config.yaml
d_shared_expert: 0
activation: "tanh_gelu"
moe_layers: [0, 1, 2, 3, 4, 5, 6, 7, 8, 9, 10, 11, 12]
router_score: "sigmoid"
balance_loss: 0.000225
lr_router: 0.00183
tie_embeddings: false
batch_tokens: 131072
steps: 3634
Below are experts of layer 9 (counted from 0) of a mixture-of-experts language model. Rows are named router (the router's row for the expert), down (a neuron's output weights, with its number) and show model dimensions 0-159. Each number is 50 + 15 x the weight over its row's rms, rounded and kept within 0 to 99.
Before each expert's rows: a language model's description of what the expert responds to. This comes from a sample of Wikipedia text that the model never trained on.

# expert 54
What it handles: Syllable pieces, often word-initial, such as fa, Re, Ra, Da, ve, as in fame, factor, Return, above, Jukebox, Buddhism.
router:68 79 39 33 58 44 63 47 48 68 60 31 61 57 48 44 59 43 53 13 62 50 68 58 74 41 57 68 43 42 70 41 46 44 53 55 53 38 83 42 37 51 15 25 59 44 57 45 66 50 55 56 54 36 46 73 56 80 23 62 59 40 24 35 49 70 44 51 53 46 56 36 44 63 47 68 38 35 37 52 43 30 72 53 44 57 51 60 31 90 58 57 42 29 73 15 42 23 30 60 62 76 66 18 66 49 24 49 61 58 68 69 60 60 28 22 63 19 39 39 35 23 61 42 69 52 60 66 31 46 41 59 41 60 32 66 66 54 56 60 35 59 43 69 39 46 74 56 38 61 43 52 28 47 62 46 29 51 41 57
down0:35 56 67 50 15 34 64 45 31 58 59 45 54 19 61 32 49 27 57 56 51 35 48 45 79 58 40 53 48 44 58 69 43 29 55 70 40 41 51 53 55 40 38 39 56 64 46 46 45 82 35 30 64 77 48 73 31 78 41 56 49 63 38 33 16 42 54 39 57 67 51 23 33 53 33 59 63 54 56 22 36 56 54 64 65 54 17 19 46 60 35 64 75 46 33 19 42 13 26 54 66 56 28 51 42 61 62 52 56 49 43 26 73 65 72 57 51 55 56 62 62 36 46 56 43 55 59 35 59 48 26 42 39 47 39 51 61 49 52 58 47 53 23 52 33 73 61 30 65 65 33 47 15 46 52 74 15 52 35 39

# expert 22
What it handles: Line breaks after sentences or headings, closing quotation marks, and year or decade digits such as 19, 70s, 2010.
router:56 76 59 64 58 65 47 60 56 50 58 38 76 53 60 66 81 50 53 51 45 57 45 59 63 58 46 57 38 55 63 30 70 43 44 59 66 51 74 63 42 48 00 43 95 47 58 51 55 25 49 32 51 57 53 77 60 54 50 49 49 42 55 44 42 57 73 47 54 45 58 72 51 51 44 44 69 51 44 56 96 39 47 55 10 56 43 60 77 57 51 38 52 41 43 51 66 37 29 59 48 52 43 61 63 35 47 44 73 30 56 53 50 38 45 50 39 18 57 63 50 44 31 37 62 53 56 42 33 42 51 27 35 38 60 34 15 57 23 52 47 54 56 82 34 66 76 51 09 84 38 39 47 39 47 59 41 75 67 40
down0:71 46 07 41 55 74 43 57 35 28 64 41 67 53 44 50 50 54 44 25 62 53 45 56 63 45 34 38 42 52 58 54 54 25 40 31 47 41 68 81 64 61 38 58 63 39 37 40 60 59 41 46 54 80 66 50 67 53 62 53 64 78 33 74 59 76 44 59 60 45 21 37 64 51 63 55 52 50 60 47 54 61 46 71 47 19 61 38 35 46 19 74 52 47 63 33 34 45 53 54 70 36 54 56 47 27 25 44 35 33 52 18 60 76 46 80 57 24 34 63 44 23 39 50 53 47 52 22 89 78 43 66 52 48 43 46 39 69 49 83 41 53 84 63 47 59 77 33 36 46 46 48 48 58 62 63 56 61 32 52

# expert 51
What it handles: Line breaks and first pieces of infobox field names or values after a dash, like Alternative names, Related, Vehicle reg, plus degree and minute marks.
router:44 72 70 49 55 42 35 51 45 50 43 48 25 42 40 33 84 42 22 49 56 45 72 68 49 62 50 49 58 73 71 43 63 30 32 42 38 65 81 64 33 64 37 38 51 95 44 16 54 39 18 37 25 22 46 57 56 63 44 44 53 29 39 69 53 56 58 17 48 63 66 60 74 56 53 48 69 45 47 54 71 63 46 62 17 79 35 53 66 56 51 45 54 42 59 45 36 46 56 57 63 52 29 48 53 34 52 51 61 44 72 44 71 15 25 58 73 31 64 51 48 56 55 29 30 39 61 59 67 46 47 50 81 49 49 51 30 60 61 56 46 56 56 70 45 61 99 55 43 42 45 32 49 67 49 63 37 50 32 51
down14:46 48 53 30 49 54 64 66 19 32 39 53 50 61 37 31 57 33 59 33 57 54 46 43 62 45 41 40 46 54 77 74 68 28 31 59 37 46 60 58 70 42 50 24 50 48 65 41 23 55 55 53 24 49 42 75 55 79 70 67 64 43 50 52 45 36 83 53 53 32 44 15 41 55 37 32 66 59 48 38 32 71 48 69 43 40 41 33 53 18 66 44 45 70 73 36 75 52 53 31 60 62 77 44 50 38 44 52 30 37 52 49 29 43 55 33 32 79 53 64 74 51 58 57 81 73 58 52 64 55 69 66 73 66 32 50 58 65 38 38 57 43 73 51 81 69 33 45 53 34 51 34 69 44 45 05 70 53 38 49

# expert 21
What it handles: Middle or final pieces of ordinary English words, like app in approached, ea in season, ack in whack, ate in undergraduate.
router:57 46 70 54 64 47 48 57 52 68 70 66 62 49 61 41 68 47 16 26 50 64 88 41 69 83 63 68 51 49 49 32 40 68 53 65 71 42 65 61 54 57 44 18 63 36 33 51 61 51 51 57 44 61 63 47 66 45 39 66 66 71 41 66 21 40 48 47 52 48 50 50 40 30 83 59 25 46 38 45 32 66 81 80 42 59 32 80 37 60 40 54 50 45 50 49 59 44 42 51 38 50 38 28 53 42 35 60 62 16 38 46 52 37 38 27 83 28 44 26 68 52 69 23 43 42 63 55 66 52 50 43 48 24 78 80 50 33 51 44 26 68 52 42 23 53 40 45 42 42 40 39 61 54 72 58 32 35 59 24
down0:39 53 66 29 61 44 59 32 69 51 55 38 45 33 66 15 58 80 67 67 38 39 28 66 32 50 69 28 64 55 36 49 70 63 38 37 38 47 62 49 59 75 08 34 50 50 59 28 45 29 58 42 42 57 74 80 54 66 80 46 52 61 71 24 73 28 29 43 21 71 46 32 62 38 46 29 54 47 43 73 66 68 61 54 32 67 65 44 52 71 56 68 56 67 54 44 58 44 37 44 42 29 16 47 35 26 38 46 50 69 55 52 55 48 67 60 28 82 48 71 33 64 56 65 61 68 57 47 43 36 44 34 32 35 31 49 43 57 33 70 57 65 55 33 60 60 32 42 40 56 24 61 47 51 43 58 67 54 62 58

# expert 7
What it handles: Word-initial prefixes and inner pieces such as re, pre, con, imp, en, th: tru-th, te-en-ager, imp-ressed, often in narrative text.
router:57 53 27 64 53 41 72 71 57 70 61 71 70 57 63 40 52 30 41 26 26 70 72 55 54 68 40 58 90 68 49 40 67 49 44 51 47 49 72 65 46 43 10 29 45 49 61 36 68 34 56 61 58 55 42 49 45 57 35 58 64 68 50 53 37 39 08 31 32 76 33 32 53 61 42 62 48 34 20 62 45 66 40 55 31 51 82 63 74 52 64 45 36 53 58 51 58 38 49 50 50 50 34 35 44 48 49 72 56 45 45 47 37 53 27 44 46 40 21 43 59 32 57 55 91 71 50 66 42 47 69 51 51 43 81 50 60 16 53 59 18 56 24 57 66 39 43 62 59 54 33 35 23 71 58 63 42 56 52 38
down0:31 39 72 47 58 47 43 28 30 57 50 31 60 45 38 50 54 41 56 59 59 42 45 44 33 52 35 53 57 45 37 37 48 52 32 41 55 54 56 61 79 57 62 56 38 58 74 53 60 58 25 29 61 65 61 50 34 57 61 44 51 31 50 53 66 60 50 64 61 34 57 61 61 41 78 51 56 51 51 85 40 65 12 44 48 43 45 51 73 46 52 19 23 68 79 66 49 18 35 86 87 43 69 60 65 46 57 62 69 47 61 67 46 49 67 45 29 27 86 36 43 63 44 46 45 62 51 38 39 60 51 65 46 46 50 47 54 34 51 81 25 50 53 27 68 41 69 80 52 25 26 49 73 54 38 60 73 23 49 14

# expert 16
What it handles: Pieces of Chinese, Japanese, South Asian and other non-English names and accented letters, such as Mao Zedong, Changchun, mikagura.
router:42 48 44 54 66 50 30 63 45 80 50 38 67 34 57 53 50 09 60 56 72 57 73 36 47 53 25 61 72 25 59 31 75 51 49 60 44 53 68 62 30 55 13 48 69 76 50 21 56 19 56 24 73 45 48 41 47 52 44 55 80 19 54 48 51 59 33 46 53 76 56 65 73 52 54 95 36 50 53 61 45 55 52 68 52 48 50 52 70 43 39 23 24 51 59 38 55 38 38 46 41 58 42 73 62 21 23 46 89 49 66 51 48 57 45 45 61 58 40 31 69 30 45 33 67 31 68 64 37 41 34 58 67 45 63 54 43 64 26 38 38 52 29 60 57 35 58 67 39 59 58 59 42 49 44 43 67 53 36 48
down0:44 45 52 49 39 41 23 46 39 51 26 46 60 50 71 56 50 57 33 66 53 66 42 49 46 57 54 24 58 73 64 71 69 35 46 44 35 48 50 44 54 67 60 47 63 44 62 50 28 26 73 69 72 59 44 51 18 36 19 72 45 63 44 76 47 84 41 79 47 29 38 46 44 44 76 39 49 51 75 62 45 59 56 56 68 64 59 35 60 55 53 50 22 43 46 58 59 40 44 54 20 38 51 17 57 52 50 16 55 58 61 61 60 56 52 49 47 45 24 47 49 17 44 31 55 31 23 48 67 44 14 42 50 36 60 39 37 57 51 73 17 50 54 82 52 59 53 56 65 72 57 36 13 40 50 44 29 17 40 44

# expert 58
What it handles: Word-initial syllables re, ro, lo, la, such as respiratory, Rocket, Role, lodging, colonel, Lord.
router:41 65 60 49 61 62 63 42 58 78 46 24 71 50 52 38 39 53 42 20 49 37 54 62 75 51 43 42 31 37 72 26 82 43 40 46 53 36 62 49 23 52 49 26 52 38 63 54 51 35 34 41 46 53 32 69 36 50 27 40 49 35 46 72 18 72 49 53 43 60 70 50 63 71 42 65 71 48 54 66 79 58 43 65 58 86 61 62 64 81 58 58 38 41 64 36 47 58 24 47 82 50 40 36 83 41 39 37 79 35 35 39 66 64 34 36 47 47 52 30 63 50 46 48 34 65 47 44 60 61 43 65 34 34 28 70 51 55 58 36 38 58 36 63 16 35 89 53 59 30 40 42 40 69 64 73 44 58 54 40
down0:47 90 74 31 18 35 41 49 39 82 86 20 42 54 42 53 34 55 75 39 43 65 32 51 51 68 58 53 39 57 54 22 47 42 42 44 52 33 39 66 67 68 58 59 43 42 80 31 49 45 73 53 54 57 57 42 84 33 57 55 51 32 51 63 81 66 43 32 26 39 34 45 65 54 37 56 57 47 78 51 40 58 47 75 61 46 63 38 27 27 47 36 50 45 73 66 38 38 36 32 33 64 37 39 66 55 45 58 63 63 78 58 55 48 18 43 61 77 45 54 54 61 33 21 54 36 38 51 48 60 33 49 53 47 71 60 56 57 32 59 17 62 61 48 63 43 45 34 61 43 41 66 38 16 52 69 39 61 60 38

# expert 40
What it handles: Word pieces s, S, z and th inside words or names, such as the s of Website, instead, square, Henshaw.
router:25 93 56 63 71 84 49 56 27 43 60 07 81 37 47 45 54 47 38 32 79 79 65 50 48 80 29 39 53 53 49 66 56 31 58 54 56 16 66 37 50 52 46 23 56 59 47 48 62 44 47 59 60 35 45 48 51 42 35 32 51 62 68 68 42 61 58 49 28 42 41 61 50 48 57 48 43 47 36 35 68 69 44 55 50 71 69 64 83 70 60 51 25 37 60 34 72 41 52 50 39 65 35 69 42 50 52 66 61 54 33 52 48 55 53 40 65 43 68 45 33 25 66 40 47 24 16 63 56 63 63 51 86 21 64 45 59 38 36 38 29 50 61 42 44 48 82 48 27 55 61 55 54 68 68 59 55 49 50 47
down0:53 46 52 58 62 36 55 53 25 75 35 27 49 49 35 47 59 59 59 14 24 40 51 35 70 50 40 45 65 47 33 38 38 76 71 71 29 61 38 57 31 33 03 56 23 49 50 37 54 62 52 26 43 44 39 41 36 58 62 29 07 46 52 38 37 62 52 51 46 42 66 70 69 42 37 35 67 49 42 51 84 53 64 72 51 76 41 40 41 46 61 08 51 62 59 81 64 45 35 75 48 51 38 66 31 67 36 62 60 67 53 43 58 46 41 56 45 49 66 65 45 29 46 45 47 39 64 67 15 63 41 37 59 54 38 29 45 55 30 58 78 53 35 69 61 28 61 42 52 46 53 76 49 33 56 43 69 47 52 37

# expert 17
What it handles: Middle-of-word letters like i, ni, j, h, especially Slavic or Japanese names and words like se-ni-or, tech-ni-que; also at, from.
router:55 45 54 53 71 24 30 99 67 50 50 15 59 22 67 63 43 09 46 36 60 47 65 55 58 48 44 38 38 64 60 68 79 50 43 52 60 60 75 68 38 51 32 52 60 39 64 36 85 62 51 83 58 36 29 49 54 50 50 52 49 27 87 54 40 63 69 36 35 58 40 68 49 67 49 64 55 55 45 41 54 45 52 58 30 57 63 62 49 63 71 59 35 57 35 24 58 32 46 43 33 39 52 45 38 39 70 57 48 49 49 60 50 36 27 52 85 62 58 62 53 26 29 45 69 33 37 54 79 43 32 40 38 41 65 58 63 34 30 32 48 40 59 70 64 43 28 29 60 72 62 49 24 63 48 42 53 42 38 44
down0:33 58 60 55 31 60 56 56 25 38 24 63 45 49 36 68 53 47 34 54 69 47 77 62 68 43 55 37 61 30 42 47 35 28 30 52 61 44 63 56 68 62 54 36 37 58 13 66 57 53 64 32 49 22 64 41 76 76 46 82 59 65 50 32 44 47 30 20 66 54 50 40 46 46 50 43 53 48 65 53 61 56 55 63 66 65 76 51 72 66 53 64 29 77 78 40 18 22 50 58 37 33 36 57 60 68 33 60 61 59 32 30 24 51 48 57 31 58 59 43 33 59 32 33 35 61 68 70 46 41 59 45 60 54 57 30 65 55 28 48 21 72 06 74 50 69 49 34 39 46 52 40 50 34 45 37 67 51 35 41

# expert 5
What it handles: Final pieces of proper names, mostly people, places and brands, such as Amaz-on, Hamil-ton, -ville, -ford, -son, often before commas or parentheses.
router:66 41 63 49 88 49 51 65 70 58 55 43 67 59 50 53 58 40 27 56 58 54 78 61 50 46 33 55 60 42 73 34 55 72 44 44 66 86 58 71 36 53 09 63 71 62 48 61 45 45 59 25 63 39 48 53 58 62 47 50 49 44 41 61 29 48 49 43 31 59 47 61 40 53 35 56 50 46 41 35 35 89 88 62 11 53 54 64 58 26 77 35 37 32 52 55 89 21 34 25 41 65 39 38 74 45 27 67 61 25 63 46 45 23 57 37 54 56 54 33 86 22 34 49 66 44 53 74 54 31 52 43 62 44 75 53 49 42 41 48 48 56 62 47 58 53 50 25 33 38 56 44 46 63 54 47 54 64 55 36
down0:35 35 50 22 65 56 38 47 68 63 87 50 38 69 51 38 34 61 87 46 43 66 67 29 53 33 53 47 67 64 80 44 51 51 44 46 53 40 44 81 61 42 68 71 42 68 37 57 62 64 61 39 54 57 34 55 43 55 50 49 55 68 29 68 34 59 64 75 57 42 72 42 40 26 59 60 59 57 59 68 25 34 49 47 46 50 46 49 56 27 32 34 54 62 40 59 49 41 68 32 88 45 33 59 63 03 48 50 30 56 51 46 82 55 46 86 31 47 56 48 57 54 53 40 34 68 17 35 39 64 62 62 51 33 20 52 23 48 44 56 64 63 35 46 56 59 38 44 78 31 51 27 71 41 61 29 40 49 44 40

# expert 63
What it handles: Inner pieces of foreign place and personal names and Latinate words, like Cascades, Luiz, Recanati, Pacific, Mitsubishi, Local.
router:32 59 57 77 63 68 27 73 59 63 31 37 65 60 45 44 29 51 39 41 41 68 94 39 35 73 66 34 76 59 78 58 35 51 38 20 66 56 38 52 49 55 22 31 60 60 43 25 68 46 53 43 45 20 44 48 44 61 46 60 70 34 61 44 44 50 22 62 40 68 57 63 49 30 68 62 74 41 54 56 33 72 52 56 28 52 56 71 78 88 50 33 38 16 50 52 37 54 31 56 61 60 60 48 44 51 24 92 46 41 34 58 44 67 42 68 40 47 60 42 66 58 30 47 74 46 42 46 52 46 68 59 71 38 75 77 46 44 48 50 52 55 38 66 58 67 49 52 38 46 39 43 33 32 55 48 40 49 49 22
down4:54 44 28 41 49 37 56 71 62 15 86 76 74 40 37 62 65 34 28 59 46 49 31 69 29 40 63 27 46 74 50 38 66 66 41 42 47 62 64 61 44 46 72 64 49 70 36 62 51 54 42 62 37 75 50 44 80 19 64 60 38 52 50 46 65 54 30 65 59 39 21 76 51 47 50 56 47 49 68 43 42 59 53 52 63 78 38 50 28 34 52 61 48 67 26 71 56 44 67 49 59 76 68 26 62 53 67 34 53 67 55 36 68 39 82 59 37 39 69 32 29 64 30 42 38 33 41 55 56 73 46 47 63 42 61 67 53 56 31 43 43 39 74 81 33 16 39 58 51 28 60 37 37 57 48 46 49 27 35 52

# expert 9
What it handles: Sentence-final periods before a new sentence or line, blank table cells, and the mid-word piece "ur" in nursing, survey, Frankfurt, Turkish.
router:52 55 52 32 70 55 63 89 45 66 60 28 39 49 33 71 65 29 29 26 81 41 40 30 52 73 42 42 60 51 72 37 66 57 48 08 61 59 50 49 54 63 00 59 66 56 82 64 57 46 46 60 48 39 30 82 29 42 52 32 50 69 47 53 56 64 35 66 57 64 38 61 53 59 68 80 46 50 48 16 49 67 40 40 34 49 59 67 64 51 69 39 48 43 62 58 42 57 40 50 62 51 32 45 70 35 53 66 58 36 53 51 69 50 19 53 39 45 52 54 38 72 72 41 48 44 42 41 44 53 02 40 44 41 52 54 42 53 39 45 56 50 32 44 52 59 40 77 47 45 52 26 40 67 84 69 33 40 36 51
down0:31 68 21 19 66 58 55 36 63 53 18 68 62 44 56 45 14 55 41 60 47 52 60 63 86 35 50 48 38 61 54 52 63 39 44 47 54 64 51 38 59 55 51 42 73 49 31 78 87 58 30 49 38 38 25 74 65 71 80 41 39 57 39 38 42 34 61 26 50 62 37 83 58 56 54 54 25 33 48 45 63 53 60 33 47 68 37 63 45 67 55 63 35 52 71 40 49 49 55 28 58 85 31 63 79 39 46 43 55 42 42 43 63 43 54 56 49 68 39 73 40 83 51 45 49 52 21 33 60 55 72 74 75 41 50 47 64 67 61 69 35 48 12 60 45 35 45 35 49 31 43 52 56 43 31 38 37 62 45 52

# expert 41
What it handles: Wiki section headings and markup like ==, |, line breaks, See also, Career, Early life, and sports statistics table labels.
router:12 68 54 62 73 77 41 41 31 46 41 26 54 34 63 52 64 26 32 45 78 66 54 43 52 63 55 51 45 56 68 47 47 41 38 20 60 27 67 50 68 57 56 35 51 70 63 59 82 56 20 49 59 35 41 57 33 60 53 38 49 41 60 67 36 65 44 41 67 44 39 35 48 35 28 55 55 39 54 40 65 68 55 71 29 28 80 53 67 65 67 33 62 41 47 59 46 26 60 75 32 49 62 22 61 29 61 67 64 35 47 55 59 44 24 45 52 25 51 24 97 48 25 48 53 55 18 50 47 65 16 32 49 41 43 40 67 33 43 49 46 46 70 69 31 53 52 42 34 55 59 49 33 53 51 68 31 60 53 52
down14:38 46 37 59 47 53 64 54 72 66 41 46 59 55 22 42 37 49 48 43 32 21 74 63 34 56 46 56 43 44 33 54 24 51 80 62 44 08 32 63 59 55 49 75 65 22 42 37 42 37 38 44 46 42 57 54 81 66 60 60 57 27 23 39 24 53 58 57 53 67 76 74 17 49 45 32 73 52 58 51 49 51 47 43 62 68 33 54 41 50 39 47 59 63 50 32 76 52 49 53 65 70 64 45 32 64 65 69 62 54 48 69 69 46 66 57 42 53 41 76 21 79 66 58 39 49 65 54 41 54 68 79 37 66 65 56 49 58 74 45 33 30 48 45 61 30 42 27 58 44 54 34 76 70 58 85 36 26 32 46

# expert 57
What it handles: The letter f at word starts or inside words, like gunfire, manufacturer, roof, twelfth, Following, plus line breaks after sentences or list items.
router:53 48 77 41 71 38 52 58 53 64 81 12 53 52 69 64 66 52 29 57 48 74 54 51 75 55 50 50 48 56 57 44 62 51 46 59 83 66 82 49 26 45 40 28 72 73 34 65 47 63 26 51 50 53 47 57 53 74 14 36 40 46 37 54 58 64 37 21 44 54 43 57 41 60 57 52 51 16 41 51 47 60 51 40 39 41 35 56 66 47 39 27 35 02 63 51 62 48 44 63 54 35 40 61 59 34 41 57 53 43 70 37 97 57 31 52 61 15 54 57 62 41 59 29 34 55 22 52 52 59 42 41 60 30 57 46 33 37 28 92 46 61 60 34 58 54 70 63 51 64 43 48 43 55 53 61 67 71 40 46
down0:56 50 43 39 46 62 20 38 25 72 36 34 51 48 61 44 59 47 43 56 68 21 31 67 47 42 22 37 57 54 58 52 59 20 38 45 42 31 55 46 71 39 66 66 51 59 34 42 50 53 61 65 63 19 79 61 34 42 48 33 51 32 61 79 41 24 39 23 40 63 69 49 62 28 38 32 27 64 45 86 55 55 71 49 42 61 59 34 63 37 34 80 50 57 43 59 54 40 63 42 53 50 46 53 58 52 76 62 42 48 57 29 30 63 44 57 55 34 47 60 36 29 52 47 59 63 55 67 46 50 37 62 34 65 58 14 63 74 81 39 63 27 69 77 32 25 43 37 64 53 76 49 58 53 86 39 47 77 61 46

# expert 31
What it handles: Final pieces completing words, especially n, el, or, ly, plus prepositions for, about, after, by: Nob-el, souther-n, provi-n-ces, frequent-ly.
router:42 44 49 58 46 67 39 65 60 65 63 14 73 44 43 81 50 26 28 48 22 66 81 50 55 50 44 53 42 26 70 60 75 57 79 36 45 43 55 49 40 56 35 52 67 60 37 47 59 59 56 36 51 49 35 87 43 40 68 48 49 33 65 66 63 49 61 31 68 43 51 28 52 49 55 48 56 52 24 42 66 77 63 65 37 30 29 69 41 53 83 40 43 52 49 31 70 39 37 54 24 78 33 41 52 22 31 52 37 59 55 69 85 49 27 29 52 59 57 50 46 42 70 52 83 51 28 70 57 41 56 20 55 53 57 39 22 41 47 31 40 29 41 69 61 60 45 67 50 59 41 34 42 44 76 63 42 48 50 35
down0:46 78 35 59 51 51 51 64 30 48 60 70 44 55 43 35 74 45 49 64 50 26 53 46 48 29 57 47 34 86 45 39 60 32 94 34 52 38 48 41 58 82 49 49 49 22 46 85 24 29 33 45 71 57 69 33 41 49 33 62 45 47 42 70 40 34 26 50 34 47 31 68 37 46 58 39 30 66 66 39 69 47 66 49 54 62 54 59 54 40 48 56 34 65 59 62 51 30 56 36 44 61 53 36 43 50 36 52 56 23 74 34 49 56 39 33 37 82 44 43 68 62 78 64 84 47 49 51 69 50 39 53 32 53 17 42 47 73 27 41 77 43 44 62 46 54 54 38 55 56 46 78 26 46 31 65 44 70 17 52

# expert 14
What it handles: Opening or middle fragments like ri, h, w, tri, Pri inside verbs and names in plot or biography prose: carried, hinting, watches, Harris.
router:45 46 63 70 65 45 51 70 57 50 63 38 64 30 59 61 50 36 46 47 52 49 50 34 59 49 45 30 30 44 73 49 84 37 47 42 29 33 63 60 34 92 30 45 58 55 79 57 70 49 37 37 89 62 36 60 43 55 24 56 64 45 55 59 21 69 52 45 41 63 39 49 56 37 33 51 71 37 26 50 63 53 71 30 43 50 67 58 69 59 40 47 41 32 44 28 74 34 12 84 47 56 17 29 82 11 45 49 39 61 47 54 61 32 40 39 65 45 53 59 59 58 51 59 79 69 50 62 44 77 29 68 72 54 72 73 54 37 47 50 46 40 42 59 49 37 48 31 61 63 55 63 42 36 47 47 34 60 45 37
down0:42 57 46 74 52 45 47 31 31 38 58 59 46 43 48 47 78 63 59 62 53 73 50 33 32 18 55 41 69 54 50 84 42 24 67 44 49 46 60 56 82 32 59 79 69 31 62 63 51 41 52 38 35 79 18 49 52 50 61 42 43 66 51 54 38 65 58 47 36 46 32 50 38 61 44 44 47 39 20 57 61 71 36 46 25 54 36 43 47 55 34 72 48 33 22 62 38 52 42 71 45 49 62 32 50 61 50 38 76 57 64 28 45 66 61 72 65 59 77 49 69 27 55 42 17 54 80 45 46 76 48 58 15 59 20 44 52 67 32 29 70 60 52 58 54 62 39 57 51 78 45 67 19 42 64 50 36 64 43 34

# expert 56
What it handles: Pieces us, air, ge, ss inside names and words (Census, Corpus, Borussia, Bourges), plus biography and football infobox words such as Born, Personal.
router:30 53 70 44 76 68 47 67 31 49 31 50 60 80 65 36 52 28 22 33 45 42 85 50 67 82 58 53 61 37 56 40 45 54 46 44 44 76 50 49 46 84 57 42 70 49 45 34 48 47 59 54 34 57 30 51 40 53 61 49 55 33 48 38 61 64 51 67 87 66 43 25 18 43 63 59 28 58 50 45 33 48 52 70 48 62 57 73 71 57 51 18 42 46 39 36 52 52 38 48 54 41 53 64 45 39 58 80 64 11 41 57 48 20 35 33 54 28 57 74 55 25 29 62 66 73 52 46 35 46 44 55 95 39 72 43 26 19 46 55 34 61 58 66 41 54 52 51 48 42 48 35 42 54 44 62 73 45 41 45
down0:54 44 42 60 55 48 62 50 68 98 40 37 58 55 50 90 48 37 62 69 50 45 58 80 47 43 59 49 64 37 56 53 38 33 39 69 53 36 84 62 49 27 33 47 31 54 32 57 32 52 59 60 76 52 41 65 51 51 70 51 34 48 46 63 70 31 84 59 79 38 52 63 38 33 55 66 63 57 58 48 54 47 35 56 46 17 33 59 53 48 43 52 50 65 40 65 45 42 52 35 50 43 54 69 49 49 33 41 36 57 33 85 55 62 78 09 51 68 34 54 31 34 59 45 28 51 45 45 59 67 50 49 36 51 56 71 64 60 09 76 25 44 41 23 54 12 47 52 43 25 36 46 75 38 54 53 44 48 33 56

# expert 43
What it handles: Past-tense endings and verbs plus clause connectors: appro-ved, inform-ed, produc-ed, received, announced, but, and, that, periods ending sentences.
router:60 72 34 41 54 59 53 67 41 56 82 01 59 42 44 67 58 45 29 49 52 74 65 69 84 37 53 54 36 36 67 46 71 55 49 28 45 61 56 79 60 39 24 29 67 49 63 56 70 55 46 37 34 38 38 60 42 40 48 51 64 60 53 52 44 58 51 18 58 70 56 51 58 44 66 64 63 28 32 36 74 33 49 51 47 52 27 66 66 69 56 46 39 61 78 23 61 32 50 60 69 80 52 48 88 16 70 68 52 35 58 41 51 47 59 38 53 19 35 36 53 29 45 25 79 24 33 52 65 57 52 63 44 41 69 65 40 62 37 52 41 58 46 47 42 71 58 52 50 44 29 48 35 57 48 35 39 71 62 48
down0:54 36 62 28 43 55 47 52 21 53 85 64 62 56 38 43 61 58 48 63 48 44 52 52 45 99 64 26 80 38 35 46 36 27 50 51 26 63 46 51 33 34 52 41 39 69 27 48 50 56 46 51 63 56 55 72 53 36 48 44 49 80 36 42 69 42 31 40 41 56 37 67 24 56 72 48 30 27 66 77 50 58 61 41 36 75 49 47 30 27 51 64 70 41 45 49 54 51 67 63 38 49 63 21 84 60 51 58 63 60 46 61 57 59 42 40 44 30 50 35 49 49 27 53 50 55 41 66 27 62 58 45 61 42 56 55 75 35 72 54 70 83 45 40 73 48 50 61 44 54 62 34 00 34 70 62 66 38 58 33

# expert 46
What it handles: Bare space tokens before a following word, plus modals and short word starts such as can, could, would, may, ch.
router:58 64 64 81 69 50 61 49 59 43 68 34 46 27 25 59 73 61 39 59 42 60 50 56 52 77 47 51 54 49 74 36 60 61 22 27 25 28 70 65 40 65 23 48 62 48 63 38 71 39 49 48 39 45 58 58 37 83 31 48 62 47 40 47 20 56 39 39 53 51 31 33 45 51 52 54 65 27 52 51 43 70 47 44 43 35 64 53 53 53 63 47 54 24 63 44 60 35 10 30 65 55 65 63 72 24 52 62 77 47 41 33 71 31 26 41 77 37 46 58 56 62 60 32 87 20 43 46 49 55 16 48 43 42 78 74 41 59 50 45 29 45 63 45 45 52 72 41 39 39 57 41 52 49 62 72 63 65 37 20
down0:42 66 45 39 16 71 80 25 59 49 60 39 42 25 37 46 17 51 90 83 56 49 68 38 34 46 35 55 35 60 60 39 65 33 70 44 62 66 74 48 50 75 56 62 54 61 41 61 43 69 40 36 69 27 38 62 68 37 55 25 54 57 69 73 26 42 46 54 52 52 26 70 67 39 52 57 41 40 62 69 33 63 58 61 37 55 57 61 35 41 58 34 29 41 48 64 51 26 35 54 57 37 43 43 72 45 52 22 51 41 42 56 54 43 89 52 63 64 57 44 37 42 45 51 64 86 54 53 52 36 58 15 52 47 51 75 49 49 29 39 47 63 50 29 44 32 39 82 49 72 41 51 67 38 52 41 57 19 65 42

# expert 55
What it handles: Closing parentheses and braces after numbers or units in tables, plural s endings, and sentence-final periods: (°F), (1.99 m), failure-s.
router:54 60 57 51 71 46 44 60 35 49 45 32 74 53 46 81 80 42 15 30 90 56 71 53 45 59 47 40 53 52 56 55 49 67 36 50 75 45 85 43 48 48 24 32 57 70 70 31 62 42 65 41 50 27 73 49 57 76 48 34 56 62 49 54 36 64 58 25 45 47 75 71 48 47 56 55 64 43 28 07 49 46 59 36 44 87 42 48 60 56 68 52 54 41 39 48 45 21 37 26 62 81 56 61 30 53 57 45 51 48 53 64 47 51 64 21 46 41 71 48 60 38 63 45 36 31 48 41 51 33 41 21 73 41 54 49 08 48 43 60 31 60 53 55 46 56 45 44 32 51 48 37 34 67 62 74 45 52 22 33
down0:56 38 36 37 57 38 34 80 65 45 68 51 52 77 45 22 28 49 58 66 48 68 38 45 47 83 48 54 61 47 58 67 68 34 67 56 41 44 50 67 70 61 40 57 38 27 15 51 56 55 85 51 35 32 47 27 11 51 50 39 80 36 69 40 47 40 76 66 54 17 61 35 26 52 55 47 05 55 41 77 33 69 61 46 53 42 47 63 36 63 50 21 46 57 55 55 41 65 62 57 45 58 62 68 43 45 67 55 24 42 50 63 53 34 72 49 50 56 41 40 49 25 35 30 72 64 39 45 78 61 73 61 42 53 35 56 58 36 43 41 56 81 56 55 68 69 51 33 52 40 57 35 54 53 66 59 67 43 72 47

# expert 0
What it handles: Nouns and word-endings about geography, land, water and transport, such as land, water, station, ground, rail, port, aircraft.
router:57 58 56 48 58 60 60 56 29 44 67 67 46 67 39 57 62 48 32 27 63 61 45 56 68 54 65 52 62 66 64 42 60 63 58 30 81 55 40 48 16 65 35 51 60 63 72 44 55 31 26 25 61 40 54 62 29 54 31 51 62 66 38 65 19 45 55 59 48 43 53 37 36 29 54 62 55 12 39 35 62 54 54 85 48 58 68 86 48 45 57 38 46 30 37 45 66 53 31 36 47 37 51 59 76 41 60 62 64 42 54 71 65 37 53 38 51 27 71 45 63 17 21 41 62 67 57 30 46 52 55 43 34 29 68 69 26 23 71 44 35 63 47 81 37 48 84 72 18 48 58 43 38 65 61 57 55 63 43 43
down2:44 53 62 68 53 48 50 30 41 47 72 63 62 64 65 54 24 41 20 72 26 55 55 32 75 39 65 46 42 48 46 78 61 65 32 42 41 50 51 57 69 64 45 63 49 68 37 32 53 69 57 47 37 42 53 46 20 63 60 48 34 37 33 42 76 49 65 30 41 48 30 41 78 11 23 36 52 72 10 67 59 46 43 59 49 42 66 41 48 44 48 73 62 41 53 59 44 59 39 48 59 56 49 99 37 46 57 41 57 60 66 60 59 64 18 44 48 14 80 49 51 63 54 45 72 45 28 55 46 80 71 65 53 36 49 54 54 62 35 52 57 31 53 34 44 31 65 45 53 33 53 49 34 69 45 44 60 56 78 51